{"experts_per_token": 8, "router_score": "softmax", "lr": 0.00718, "beta1": 0.9, "batch_tokens": 32768}
Below are experts of layer 5 (counted from 0) of a mixture-of-experts language model. Rows are named router (the router's row for the expert), gate (a neuron's input weights, with its number), up (a neuron's input weights, with its number), down (a neuron's output weights, with its number) and show model dimensions 0-95. Each number is 128 + 24 x the weight over its row's rms, rounded and kept within 0 to 255.
After each expert's rows: "comes before" lists some tokens at least twice as common just after its tokens as in all text; "comes after" lists some tokens at least twice as common just before its tokens as in all text. This comes from a sample of Wikipedia text that the model never trained on. Tokens count by the router's weight.

# expert 105
router [149 141 139 136 138 159 109 143 157  69 146 119 138 161 135  98 140 100 101 127 135 152 176  93 164 122 171 148 130 105 122 168 157 152  86 129 141 113  90 130 122 116 117 165 109 160 124 103 143  97 100 144 150  94 155 162 105 122 154 107 140 146 145 135 163  96 130  98 157 120 106 133 127 120 135 146 127 121 175 113 135 126 171 123 104 135 145  82 112  97 133  83 159 119 120 107]
gate0 [ 95 114 131 117 142 142  92  85 120 117 127 196  75  97 102 140 116 127  94 137 121  92 122  96  76 115 146 119 115 141 106 118 128 148 145 159 150  73 161 116 132 162 136  98 139 135 145 154 139 146 112 125 108 126 138 102 122 133 142 135 145 127 150  74 149 108  94 133 131 116 136 140 100 153 157 142 146 152 136 112  79 155  97 122 114 137 102 104  60 129 139 105 136 129 109 130]
up0 [ 96 125 125 165 143 114 148  73 134 110 155 155 160  94 104 123 107  99 131 131 134 149 111 122 135 139 112 120 148 145 169 121  88 129 161 145 131  68 112 160 101 131 140 142 148 145 150 135 109 122 153 114  76 165 155 125 119 112 109 166 129 164 121 105 136 182 112  92 117 100 158 134  99 105 148 165 156 165  98 135 111 143 142 103 131 155 135  72 129 142 142 106 150 141 123 140]
down0 [145 155 126 105 121 106 102 139 102 126 141 170 141 105 119 127 131  82  96 145 122  98  99 122 116 118  91 119 103 113 149 158 160 152 138 103 135 151 153 126 124 122 112 189 132 169 148 140 114 137 120 142 127 154 177 130 121 113  58 122  94 138 116 154 102 140 119 102 173 134 123 137  97 106 167 124 171 153 120 145 129 127 180 122  96  85 133  85 118 132 118 158 110 117 116 147]
comes before: "the ", "of ", "|", "a ", "his ", "1"
comes after: "| ", "of ", "one ", "with ", "for ", "at "

# expert 81
router [136 117 137 132 150 143 124 163 123 145 170 147 117 129 143 119 110 158 149 115 133 158 129 142 143 154 127  99 103 162  99  68 107 112 157 135  96 114 138 122  81 126 128 126 160 143 146 141 130 110 153 105 128  97 148 117 129 129 169 158 155 105 164 144  75 130 123 113  99 125 136 142 179 121 139 133  91  77 102 153  89 161 152 105 131 121  93 125 174 118  98 115 107 149 115 178]
gate0 [169 114  93 126 109 159 131 161 176 110 146 124 137 122 122 111 115 151 137  92 105 114 150  81 163 143 169  96  71 110 131 144 133 140 138 142 117 152 142 134 122 122 153 165 152 127 115 152 129 121 118 131  76 127 155  95 118 129 117 129  95 142 103  95 161 147  89 161 144 136  75 151  96 102 105 103  89 127 110 103 123 156 167 126 129 112 127 130 131 142 146 127 103 179 126 155]
up0 [ 96 180  96 116 148  98 109 117 115  80 139 148 143 162 122 113  85 112  88  98 119 139 126 116 154 123 131 128 131 140 138 106 103 124 125 149 135 127 149 131  85 127 161 167 129 130 156 173 137 160 125 145 185 149 145 131 164 107 122 195 111 129 119 119 104 159 133 160 107 105 156 103 163 132 118 132 137 144 105 175  80 132 157 144 143 123 130 119 118 111 143 135 175 111 118 112]
down0 [ 91  85 141 123 140 154 119 161 140 151 118 171 143 135 153 138 140 114 128 151 121 144 125 138 144 124 122  83 122 123  85 123 118 109 182 131 129 101 136 119 115 134 153 133 162 185 182 147 142 130  88 113 139 119 156 119 119 159 136 120 168  81 149 143 134  88 120 133 141 159 186 163  90 149 137 142 123 115 157 156 155 123 147 137  94 108  98 145 119  93 118  88 154 122 119 139]
comes before: "- ", "| ", "The ", "==", "In ", "==="
comes after: "|", ")", ".", "==", "===", "\n"

# expert 30
router [141  96  88 102 106 123 127 113 151 147 125 105 154 105 113 146  99  93 126 133 137 134 174 140  96 114 115 112 132 113 145  88  98 152 127 163  85 100 102 128 131 125 106 161 147 164 133 140 143 160 153 135 157 134 139 179 145  99 156  85 119 116 113 121 123  99 177 170 102 166 111 112 100 154 152 109 135 108 119 114 120 108 153 144 116 107 151 137  81  98 154 109 145 120 177 142]
gate4 [ 99 104 164 143 152 123 131 149 101 113 140  95 125 122 167 152 157  73 155 104 148  86 137 112 132  97 101 118 119 125 127 122 122  92 140 150 161  88 124 135  75 167 148 116 112 141 115 122 118 104  75 123 115 104 127 175 104 168 127 135  96 142 110 106 142 110 114 138 111 148  83 130 101 154 144 154 125 108 120 139 129 151 137 145 109 160 127 178 163 150 106 154 132 141  82 132]
up4 [120 118 111 112 112 143 122 103 142 121 172 124 110 128 169 111 159 112 131 123 147 131 110 138 129 170 179 141 152 120  96  79 125 131 125 111 127 150 149 105 185  95 110 153 126 145 144 136 105 105 160 141 148 184 179 107 136 121 123 132 116 163 158 159 160 159 137 141  86  97 148 105 156 153 127  89 132 152 146 152 152 166 146 106 181 129 148 121 133 132 125 113 113 113 161 113]
down4 [121 135 124 140 188 143  73  81  84 172 121  88  94 130 130 125 117 134  91 138 140 138 110 122 167 130 142 107 136 132 146 130 159 137 138 105  77 151 119 146 144 152 100  96 118 139 140 150 119 133 127 117 107 126 114  89 136 120 177  81 127 110 129 162 111 126 160 144 130 144 144 135 129 128 112 127 150 102 142  98 114 180 145 112 135 178 110  94 146 103 108 146 131 107  75 137]
comes before: "the ", "to ", "201", "a ", "200", "this "
comes after: ". ", "\n\n", "\n", ", ", "According ", "As "

# expert 46
router [141 168 125 148 156 106 105 117 123 111 134 119 147 149 143 162 133 140 150  93 104 112 128 125 163 151 141 101 119 129 144  99 108 161  94 113 142 113 150 131 169 136 122 129  91 139 153  67 113 117 115 106 138 132 152 115  84 164  96 105 147 164 139  94 138 136 133 109 135 105  84 145 103 175 173 101 125 140 174  84 133 109  90 111  78 104 131 129 132 164 119 150 145 106 121 117]
gate3 [122 107 115 112 108 138 135  82 125 160 146 139 151 119 142 109 102 148 126 158 167 154 139  92 141 118 134 120 137 118 101 137  92 124 160 146 176 137 121 100 140 158 113 104 142 163 144 135 111 169 152 129 117 135 139  64  98 166 138  99 137 122 128 105 140 142  82 125 128  89  99 168 145 168 125  98 118  77 114 123 152 118 144  98 128 152  87 153 179 119 134 131 110 102  92 120]
up3 [118 143 135 129 109  98 140 111 124 172 111 119 160 167 112 101 153 147 142 165 108 102  97 124 136  97 107 144  91 128 113  86 163 141 105 130 131 166 130 117 135 147 118 169  77 149 160 160 140 114 100 177 108 117 146 130 126 106 123 130 181 168 124 136 102  96 107 122 186  94  84 118 139  97 141 144 145 111 116 126 136 115 128 124 106 116 135 137 126 106 121 151 104 163 124  77]
down3 [100 110 145 134  90  92 109 102 161 111 106 135  82 177 108 120 104 126 158 126 146 121 156 128 146 136 116 144 145 107 146 146 128 137 146 107  80 177  93 123 163 123 149  85 137 131 116 109 145 112 143  91 136 140 127 181 106  95  81  91 139 102 122 115 100 105 138 139 123  98 109  66 137 146 139 140 129 136 115 103 154 117 125 139 131 172 146 101 136 137  96 121 168 120 124 160]
comes before: "of ", "in ", "and ", "for ", "to ", "at "
comes after: "-", "the ", "a ", "first ", "professional ", "his "

# expert 114
router [146 151 100 147 158 130 148 127 115 109 117 106  88 169 128 131 108  93 107 165 160 117 106 121 137 123 155 142  90 105 115 174 151 140 112 108 138  96 136 153  79 121 100  96 115 154 123 106 113 127 155 128 151  79 138 124 102 134  98 112 128 130 117 156 137 123 110  78 185 111 106 130 126 121 121 146 117 123 119  83 156  97 178 142 133  93  97 155 139 134 144  95  86 124 137  96]
gate1 [111 132 122 114 140 142 174 123 164 116 115 119 144 148  98 118 130 160 129  98  96 158 142 139  95 144 189 103 132 115 135 162 148  95 164 125 143  87 131 132 119 163 100 138 146 146 152 166 161 121 105 141 128 143 149 156 103  63 128 153  73 152 104 110 115 110 134 135 118 103 154  87 135 129  97 138 143 168 124 145 122 101 151 168 158 121 131 159 136 147 159 149 103 131 132  99]
up1 [119 149 110 149 207 101 125 114 123 136 138 103 142 159 143 151 105 107  97 130 118 147 122 142 165 116 123 168 128 116 114 115 149 110 140 157 127 165 132  96 120 106 117 131 140 120 102 135 106  39 146 143 170 129 103 117 136 105 161 156 131 137 148 143 163 121 153 118 146 125 150 107 117 122 127  65 121 140 147  97 154 137 122 119 117 154 143 104  94  87 122 120  81 109 116 140]
down1 [143 151 136  80  58 120 130 145 128 163 128 133 131 117 121  90 104 148  93 142 140 102 133 112 184 167  81  84 130 124 154 159 123  97 186 101 104  98 159  93  87 151 122 157 132 105 123 155 155 153 126 156 144 148 136 105 115 100 103 126 112 122 145 129 129  96 131 136  95 113 135 125  84 139 122 132 137 114 109 142 165 140 110 145 125 130 110 148 131 103 130 118 176 147 134 126]
comes before: "| ", "|", "(", "% ", "km ", "km"
comes after: ".", ",", "–", "| ", ":", "7"

# expert 95
router [145 130 113 125 119 125 148 102 171 140 100 144 115  77  77 106 130 114 160 114 155 111 120 126 126 117 141 129 132 104 138 103 137 122 126 121 119  97 140 140 141 111 125 134 118  90 141 139  95 176 116 122  68 111 141 107 111 118  82 109  65 132 104 146 101 138 162 131 121 146 165 132 103 109 146  98 104 132 104  89  69 111 143 126 154 106 161  98 176  93 149 131 155 118 141 149]
gate0 [ 86 115 110 110 119 129 125 111 148 146 107 139 140 120 152 167 151 122 142 113 124 150 101 118 137 173 157 110 155 148 124 115 113 109 168 112 151 108 115 157  78 144 149 166  86 114 142 160  96 149 135 156  97 122  88 118 134  95  64 136 126 139 135 132 119 132 144  78 132 143 142 168 110 130 127 115 137 161 116 112 133 144 130 135 190  93 138 124 112  92 103  82 123  99 119 167]
up0 [148 151 124 121 152 119 148  67 166 128 147 106 149  72 128 129 104 153 147 104 148 125 114 101 118 110 133 116 159 146 121 146 111 117 137 122 124  86 101 100 156 114 186 160 141  70 125 158 128 112 136 141  80 116 130 150 130 151 160  93  74  88 148 118 141 133 155 139 135 134 144 108 124 130  97  87 115  76 151 124 132 118 126  98 151 135  86 134 105 135 144 105 127 145 114 149]
down0 [143 151 125  77 138 144 130 157  89 139  94 173 117 163 129 152 161 137 118 101 114 135 117 168 132 123 135 112 143 100 131 138 126 101 114 166 123 147 104 104 134 107 101 154 155 151 115 134  84 130 115  71 125 156 141 140 158 126 114 133 142 107 125 184 152 123 109  97 139 120 106 123 112  95 189 149 161 127 135 143 166 142  85 137 107 149 150 140 117 101  95 148 130  80 113 102]
comes before: "the ", "was ", "he ", "is ", "it ", "they "
comes after: ", ", ". ", "and ", "es ", "s ", "), "

# expert 113
router [184 116 170 144 156 131  97 139 164 102 115 113 134 162 151 118  98 116  99  87 179 114 105 124 184 114 159 132 132 160 142 159 178 162 105 132 146 110 118 136 134 131 129  96  99 108 122 118 109 152 127 133 153 164 138 127 131 117 132 137 163 117 139 119 145  80 121  91 123 151 131 131 113 114 149 153 122 158 126 104 169  90 154 123 122 118 123 162  99 171 143  81 130 142 140 129]
gate0 [107 136 129 133  96 164 155 132 108 176 126 148 121 129  95 116  94 129 121 119 139 140  90  78 139  75 127 167 131 130 130 118 106 163 170 100 122 117 111  96 163 139  68 127 118 158 105 105 115 182 117 177  86 145 127 129  99 140 100 137 111 152 105 166 157 136 151 111 145  99 131 128 136 135 120 124 106 111  88 127  92 113 140 165 139 119 148 147 120 116 107 101  99 125 108 133]
up0 [170 150 124 154 176 132  72 121  98  87 146 119 143 132 163 113 127 126 124 122 114 152 107 158 139 126 143 140 106 144 132  88 120 157 124 126 134 117 120 174 142 171 123 128 127 143 144 103 151 110 177 135 136 111 108 128 163 120  90 155 158 132 138 117 145 157 125 188 103 121 123 129 117  92 140 133 115 142 143 139 162 131 108 106 153 172 118  91  98 131 105  78 182 126 101 154]
down0 [124 150  99 108  88 160  92 116  72 126 134 151 156 125 137 146 143 108 142  83 133 120 114 136 100 142 162 125 122 136 124  93 140 106 131 142 124 114 138 140 118 183 120 139 130  87 107 153 160 100 128 147 182 123 103 108 107 161 122 151 107 148 102 132 102 163 115 143 142 104 119 161  84 155 113 137 137 105 152 123 190 102 104 125 111 124  99 105 145 176 116 161 155 115 129  99]
comes before: "| ", "|", ".", "\n", "0 ", "1 "
comes after: "| ", "0 ", "1 ", "6 ", "5 ", "2 "

# expert 32
router [141 103  89 135  99 107 124 114 132 107 130 122 164 107 103 101  93 110 128 159 136 161 171 119 126 104 146 127  80 135 141 157 153 136 103 155 128 114 129 105  90 134 108 144 131 131 120 101 113 111 121 134 143  96 155 173  89 109 114 120 138 189 128 130  97 112 145 124 172 146  88 134 124 163 130 102 114 153 160 112  60 145 163 127 156  81 151 124 116 110 117  93 118 133 140 101]
gate4 [125 141 118 159 139 119 108 124 137 153 146 153  87 173  95 110 110 125  85  94 112 116 122 100 122 102 124 133 152 104 130 126 126 114 111  97 125 110 194 137 153  98 142 119 174 142 138  80 124 167 127 111 123 163 127 119  87 134 114 143  97 126 103 124 122 171 124 163 150 112 170 138 164 128 141  96 136 157 126 124 102 164 130 162 133 128 161 134  95 106 181 136 174 105 122 133]
up4 [144 130 108 124 153 106 130 150 106 109 143 140 140  92 160 109 148 184 145 123 151  98 106 180 146 164  99 102 150 131 157 155 110 125 154 109 143 142 103 151  98  94 125 122 131 163 149  87 127 144 109 117 125 118 116 194 134 102 155 125 163 141 102 116 133 110 120 108 145 136 128 114 135 111 105 152 181 131  76 134 120 136 126 124 165 150 175 167 114 163 100 105 163 136 126 124]
down4 [126 143 121 108 138 118  74 132 118 181 124  96 149 164 143 184 164 102 144 144 134 106 139 156 157 133 145 153 139 104 167 150 130 114 134 123 125 102 106 133 118 136 137 112  79  87 140 141 190  86  90 131 150 110 117  96 145 106 104 167 117 101 146 140 129  91 100 130 137 140 110  97 127 136 169 150 149 170 107 136 173 139 141 117 119 104 124 127 125 108 123 112 167 142 142 139]
comes before: "the ", "of ", "were ", "are ", "other ", "is "
comes after: ". ", "of ", ", ", "one ", "the ", "that "

# expert 13
router [155 160 155 160 111 137 123 145 136 121 173 157 139 149 142 135  93  86  97 148 141 125 185 118 133 101  96 174 146 111 113 136  75  93  86  99 103  85 112 128  89 152 110 112 125  90 140 155 173 111 137 110 137 102 142 132 123 156 124 123  85 116 140 130 153 155 112  96 148 139 140 151 149 120 123 138 122 106 105 142 139  98 145 121 100 115 136 133 118  90 170 130 156 156 111 107]
gate2 [101 133 138 157 123 124 126 133 110 149 109 127 116 158 153 112 114 159 150 148 138 194 158 107 150 114 149 165  85 171 171 105 137 169 126 128 127 119 156 112 144 149 133 167 111 110 136 164 139 150 164 122 114 122 111 139  80 164 143  91 124 139 136 130 122 127 138 132 129 129  89 144 183 139 120 132 105 159 169 136 134  79 117  83  93 131 117 145  99 153 113 117 136 112 125  82]
up2 [125 156 123 143  73 126  79 125  98 178 138 154 122 134 132 137 100 124 116 121 110 151 134 125 108 103 121 171 157 146 142  80 164 151 112 113  93 136 121 156 111  95 127 102 126  86 131 146 140 121 100  96 111 112 144  68 133 105 155 115 144  90  89 116  79 123 130 123 114 105 129 115 154  93  84 101 138 138 124 100 109 113 133 149  72 106 139 138 149 117 122 130 152 120 102 151]
down2 [111  93 116 114 101 120 141 171 128 186 134 113 104 187 118 130 155 147 143 123 133 131 159 114 154 158 166  99 156 123 141 132  95 125  97 133 150 114 115 111 148  98 150 128 139 108  96 125 130 126 187 115 132  99 109 112 170 133 138 140 124 124 112 113 105 165 120 158 108 109 115  87 128 108 143  97 117 176 149  90 109 122 138 135 137 112 131  87 125 133 101 139 175 101 167  88]
comes before: "| ", "|", " ", "Candidate ", "Votes ", "±% "
comes after: "| ", " ", ") ", "Candidate ", "Votes ", "Title "

# expert 94
router [161 113 149 123 163 146  86  92 127 130 157 198 140 171 112 117  92 112 126 122 153 100 124  98 199 128 158 149 137 102 145 156 176 119 107 144 113 111 156 172 109 105 101 105  92 113 147 173 149 124 109 105 131 139 128 122 124 145 140 145 139  98 100 150  92 137 114  92 127 149 128 135 135 147 127 153 111 114 120 158 151 115 147 129 110 111  96 116 108 115 156 124  90 113 144 129]
gate0 [116 138 120 129  89 107 166 133 120 178 124 112 158 120 128 141 114 108 133 132 110 151 128 116 165 146  92 119 131 123 156 137 147 150 154  78 185 105 139 136 131 125 115 126 118 114 112 130 134  96 156 122 123 169 126  49 119 200 118 134 127 115  97 143  85 119 153 127 141 140  72 164 100 140 129 140 152 121 110 133 143 181 132 123 125 136 114 117 146  99  88 133 145 115 152 133]
up0 [122 177  72 155 144 133 131 113 111 131  99 123 140 153 165 121 122 125 138 102 105 127 128  72 123 161  82  88 179 133 140 130 103 119 152 142 153 135 115 130 132 103 144 141 121 124 158 121 152  78 116 100 132 152 102 132  93 161  91 170 102  95 132 102 120  78 144 108 139 104 106 133 104 130 141 139 134 122 141 112 171 126 115  99 152 110 134 157  98 153 108 136 128  75 106 131]
down0 [158 144 141  71 152 120  88 135 118 131 122 122 141 135 104  91 131  92 118  99 134 125 107  92 164 112 146 126 127 117 126 133 122  96  76 144 117 155 111 120 132 128 169 149 145 126 182 132 135 144 109 122 134 123 187 115  79 142  91 137 150 124 134 134 112 130 147  98 169 148 119 125 112 160 131  92 149 142 129 135 110 102 149 178 146 112 169 115 185  98 177 136 119 139 143 116]
comes before: " ", "0 ", "1 ", "— ", "1", "2 "
comes after: " ", "0 ", ") ", "1 ", "2 ", "3 "

# expert 69
router [118 123 150 119 145 102 145 112 115 154 141 120 163 125 125 156 148 118 147 122 149 138 113  98  81 165 127  99 113  75 130  98 111 134 137 145 143 101 137 164 138 151 142 137  94 159 127 150  97 109 165 131 141  97 141 168 136  82 124 116 109 167 136 110 116 134 126 120 146 156 135 155 114 106 134 143  86 144 146 110  75  83 117 150 161 103 105 187 105 162  99  87  99 115 126 143]
gate0 [108 138 119 135 169 105 106 122 142 120 122  86 127 161 163 118 158 179 122  90 131 137 139 121 141 142 127  83 121 153 135 132 159 147 108 150  80 138 114 170 117 198 144 118 156 125 124 151 138 146 179  95 120 131 107  82 144 180 140 113 104 143 121 140 147  97 144 149 146 117 108 117 120 107 183  96 152 126 108 139 152 120 150 100 158 142 117 137 122 108 164 136 134 154 110 127]
up0 [108 120  89 102 119 113 101 146 143 111 107 195 125 123 157 116 162 133 125 127 131  80 176 143 122 126 133 130 118  98 117 135 127  92 122 129 162 150 115 123 156 162 104 128 134 159 131 153 123 160 141 104 130  93 129  98 167 130 120 149 105 148 108 138 131 147 178  95 111 104 164 134 123 124 125 107 129 118 101 116 143 108 172  65 151  93 113  74 134 115 152 106 106 143 155 103]
down0 [140 141 101 129 134 136 151 104 127  98 130 194 101 133 126 101 139 128 132 135 145 132 173 142 119 126 100 152 157 118  85 166 124 132 125 129 129 141 149 140 102 139  89 155 130 156 147 168 128 200 152 118 168  98 107 151 158 110  98 139 121 118 125 127 141 174 145 119 158 127 139 152 128 118 130 129  91 132 103 104 170 103 116 171 121 130  54 121 109 116 157 154 114 144 121 121]
comes before: "the ", "he ", "201", "202", ", ", "and "
comes after: "201", "202", "200", "199", "0", "In "

# expert 26
router [133 111 156 147 149 143  98 130 124 144 159 138 124  97 156  88 108 137 134 122 119 125 108 184 144 103 118 113 118 152  93 158 110 127 138 147 140  95 128 143 102 144 125 125 145 139 140 107 139 109 151  96 111  96 140 115 153 120 184 138 142 121 176 149 102 165 158  99  96 119 164 178 124  95 149 160 115 115  97 133 130 126 156  97  88  95 112 113 180  73 121 114 135 153 106 137]
gate4 [119 119 136 118  86  84 147  98 118 114 148  91 187 103 127  67 100 104 149 167 140 137 167 121 108 147 124 160 122 141 153  94 127 164 112 143 148 174 126 148 154 116 124  97 134 125 129 107 135 106 123 131 167 123 115 175 113 132 143  90 130  71 118  77 106 126 116 134 120 174 109 125 141 107 126 156 156 112 114 130 166 138 114 129 103 109 142 118 129  94 130 132 122 119 162 109]
up4 [130 128 167 143 104 112  91 116 152 102 115 120 131 162 111 147 152 174 152 133 144 122 156 103 143  88 154 114 131 136 134  97 132 171  97 127 192 117 138 133 123  80 115 107 102 149 125  99 142  87 123  93  97 154 108 115 138 104 149 145 126 132 130 113 129 159 137 131 158  88 158 126 149 130 158 153 177  76 151 134 122 139 120 105  97 145 103 146 125 143 126 156  73 155 133 130]
down4 [ 99 101 108 133 111 120  78 117 153 106 168 170 143 127 158 130 109 124 140 141 156 146 156 125 136  91 141 113 177 189 166  93 101  91 142 117 126 149 105 134 127  98 101 131 106 169 108 147 138 110 106 118 140 117 148 185  99 119 146 124 151  89 123 162 100 140 150 115 106 134 149 119 124  89 138 127 132  79 151 108 129 147 119 119 118 139 124 122 129 115 124 175  75 124 126 147]
comes before: "\n", "- ", "| ", "\n\n", "|---|---|---|---|---|", "|---|---|---|---|"
comes after: "|", " ", ")", "% ", ".", ") "

# expert 96
router [115 160 133 121 160 144 129  97 117 124 111 108 157 128 124 107 113  99  92 158 148 106 107 133 169 140 126 159 124 161 107 167 104 171 106 107 125  95 122 144 118 107 145 102  88 178 146 125 118 122 154 110 154  99 123 109 101 116 118 119 137 116 165 150  72 122 124  99 156 102 141 165 132 113 136 139  94 112 104 103 159  82 163 108 116 107 115 137 122 117 168 131  90 170  95 101]
gate0 [157 149  99 184 109 117  96 118 162  89 116 146  95 151  89 143 119  85  93 102  98 129  66 142 139 123 157 130 123 118 116 150 133 137  81 152 161 140 116 139  89 160 130 140 152 134 143 142 140 114 153 132 131 149 165 153 143  99 137 135 195  97 118 115 147 127 149 130 124  83 133 151 141 130 112 117 131 120 125 114 109 112 100 151 141 160 156 127 124  82 152 137 145 165 109 122]
up0 [157 109 132  99 105 133 130 159 168 122 138 121 134 142 103 139 106 131 107 145 135 145 154 123 124 118 132 106 142 104 169 134 141 144 132  97  76 128  92 131 114  94 123  96  45 157 120 157 131  87 165 132 119  93  95  95 122  79  87 147 127 112 106 109  59 158 109 131 137 120  97 113 151 138 111 147 106 135 134 115 132 118 149 122 138 114 123 116  92 144 128 150 149  98  98 153]
down0 [ 98 142 140 160 149 137 138  73 126 111  64 105 125 145 140 115 115  91 106 151 117 109 133 176 153 143 176  98 124 114 151 164 129  92 146  96 116 125 100 124 102 133 110 132 107 120 193 153 131 151 135 108 151 141 134 144 151  96 129 116 131 112 155 135 144 151 157 148 113 137 151 137 145 170  95 120 120 120 108  99 147 121 121 130  84 113 155 162 120 158 187 113 121 118 105 145]
comes before: "| ", "|", "(", "/ ", "km ", "August "
comes after: "| ", "–", ".", ":", "/ ", "+"

# expert 14
router [116 109  92 122 147 128 130 130 104 156 147 104 171 111 129 118 113  89 133 158 122 132  91 170 123 137 112 139 150 131 139 147  92 158 109 100 131  73 110 137 106 134 122 138  91 161 145 143 123 110 144 124 146  97 156 114 124 136 119 114 152  82 146  64  84  83 161 148 151 143 116 134 102 110 166 132 109 176 119 101 131 163 165 111 119 120 110 136 119 151 147 109  85 139 127  90]
gate2 [127 133 140 125 102 105 110 114 119 152 108 127 111 129  87 144 162 129 124 115 121 136 121 160 113  94 108 132 150 131 153 112 114 131 174 110 155 122 132 139 144 128 126 127 138 125 105 123 102 121 133 117 111 127 105 144 120 128 115 134 181 104 159 127  84 115 220 143 120 138 144 128 140 188 156 125 110 143  94 133  80 154 141  87 100 124  61 142 102 119 153  81 134 164 140 154]
up2 [104 138 122  80 128 145 106 135 150  80 131 143 144 113 120  95 109 111 116 130 121  94 123 105 116 155 160 145 142 116 112 149 125 110 108 153 119 108 133 142 129 183 143 134 110 102 141 138 134 143 113 184 101 140 151 144 149 155  90 107 129  82 158 133 127 115  81 166 137 105 160 119 101  98  83 144 169  75 109  94 144 157  88 143 145 133 133 113 112 134 100 113 126 116 147  79]
down2 [122 143 108  80 141 137 133 150 148 103  90 134 119 106 122 132 102 117 102 106 124 129 159 134 153 148 107 160 175 132  83 131 136 145 134 123 131 128 152 114  89 111 158 125  98 104 142 136 125 113 105 184 125  99 127 176 105 127 161  78 127 103 125 134 164 130 144 149 121 128 135 147 104 103  97 140 164 144 136 121 123 131  90 131 162  98 147 106 193 157 153 124 108 114  77 165]
comes before: "| ", "|", ". ", "/ ", "September ", "("
comes after: "| ", "\n", "–", "- ", ".", "′"

# expert 63
router [100 155 119 113 102 123  83  80 141 150  94 125  88  96 131 115 145 137 187  89 151 120 110 112 116 131 144 126 119  96 148 153 164 121 124 180 128 157 126 125  91 138 142 123  79  85 130 118 120 112 109 106 133  93 140  96 139 106 105  90 137 119  87 109 108 115 134 152 135 140 145 136 148 141 144  85 125 118 118 131 122 181 126  84 170 120 116 125 119  93 122 161 101 128 133 155]
gate5 [118 184 103 152  97 116 138 113 116 110 121 142 127 103 105 133 136 146 126 127 141 184 145 122 128 152 152 132 127 127 124 166 120 124 135 153  98 121 146 116 140 118 109 104 122 115 117 110 156 126 139 176 100  86  98 111 147 149 130 135 143 145  77 127 138 133 118 117 169 112  82 167 151 114 133  96 101  95 123 107 174 200 121 137 114 123  89  95 116 119 167  97 135 128  88 164]
up5 [145 129 121 116 138 105 125 129  98 165 135 142 105 155 119 175 117 185 176 143 132 140 156 150 136 118 102 157 104 121 140 157 100 141 162 147  79 131 107 123 125 129 152 179  77 107  85 139 140 111 141 134 132 124 149 139 193 143 100 111 147 156 122 128 140 148 130 174  74 155 130 105 119  94 127  92 113  81 129 118 121 124 148 132 128 108  95 108 109 109 120 121 122 125 159 130]
down5 [ 67 148 165 143 105 115 174  91 108 140 115 148 102 135 144 124 132 104 138 158 136  74 145 141 129 145 106 107 156 168 120 131 122 120 127 125 120 131 131 129 156 120  98 131 107 104 137 127 142 113 109 111 116 152 142  57 103 151 115 122 130 172 113 103  83 113 110 136 120 131 114 149 143  60 116 143 139 110 133 125 155 156 146 103 150 129  70 105 145 144 120 106 156 162  97 153]
comes before: "was ", "is ", "had ", "also ", "has ", "became "
comes after: ". ", ", ", "where ", "that ", "when ", "He "

# expert 9
router [141 123 102 121  89 128 148 145  96 149 121 148 157 135 104 159 150 134 151 120 141 160 105 116 146 129 114 104 107 111 120 118 105 136 191 126 147  84 118 182 111 169 130 147 105 124 130 204 144 124 144 102 154 150 130 119 119 112 118 150 113  88 131 141 155 133 118  88 113 153 158 149 138 110 134 107 117  94 134  87 111  92 117 127 161 125  75 131 105 170 154 105 121 119 103 104]
gate2 [143 149 157 159 121 136 103 104 108 117 141 116 145 113 148 114 122 119 127 172 116 124 143 143 143 187 120 138 176 120 166 127 117 111  99 154 128 131 135 106 131 113 110 100 132 103 119 146 118 135 132 107 118 145  97 115 113 127 163  95 122 140 124 141 144 135 163 138 128 112 121 122 160 179  90  93  86 105 142 186 170 126 188 138 148 161 166 124 132 169 115 145  78 108 150 159]
up2 [147  82 105 126 125  95 154 127 146 116 146  96 145 104 124 148 123 124 172 127 117 129 156  99 110 129 154 105  70 151 104 138 161 143 139 155 121  98 102 128  99 145  89 104 111 161 141 123 175 142 141 155 156 134 157 128 120 106 156 116 136 148 133  98 136 147 124 117 129 108 178 158  90 156 183 180  91 131 125 147 122 139 152 168 112 106 109 114 110 133 105 156 165 129 108 131]
down2 [153  72 127 105 118 158 126 118 147 110 123 127 161 118 131 145 140 151 148 110 119 133  97 128 126 139 172  99  97 120 166  95 136 153 140 131 110 111 102 154 136 153 100 123 127 134 160 185 135 168 144 151 115 156 120 133 137 122 121 154 167 113 122  74 148 113 142 104 166 159 139 159 120 107 175 181 110 158 137 155 119 147 128 148  98 111 120 159  92 144 167 171 124 124 123 101]
comes before: "| ", "–", ")", ", ", "– ", ") "
comes after: "201", "200", "202", "199", "198", "197"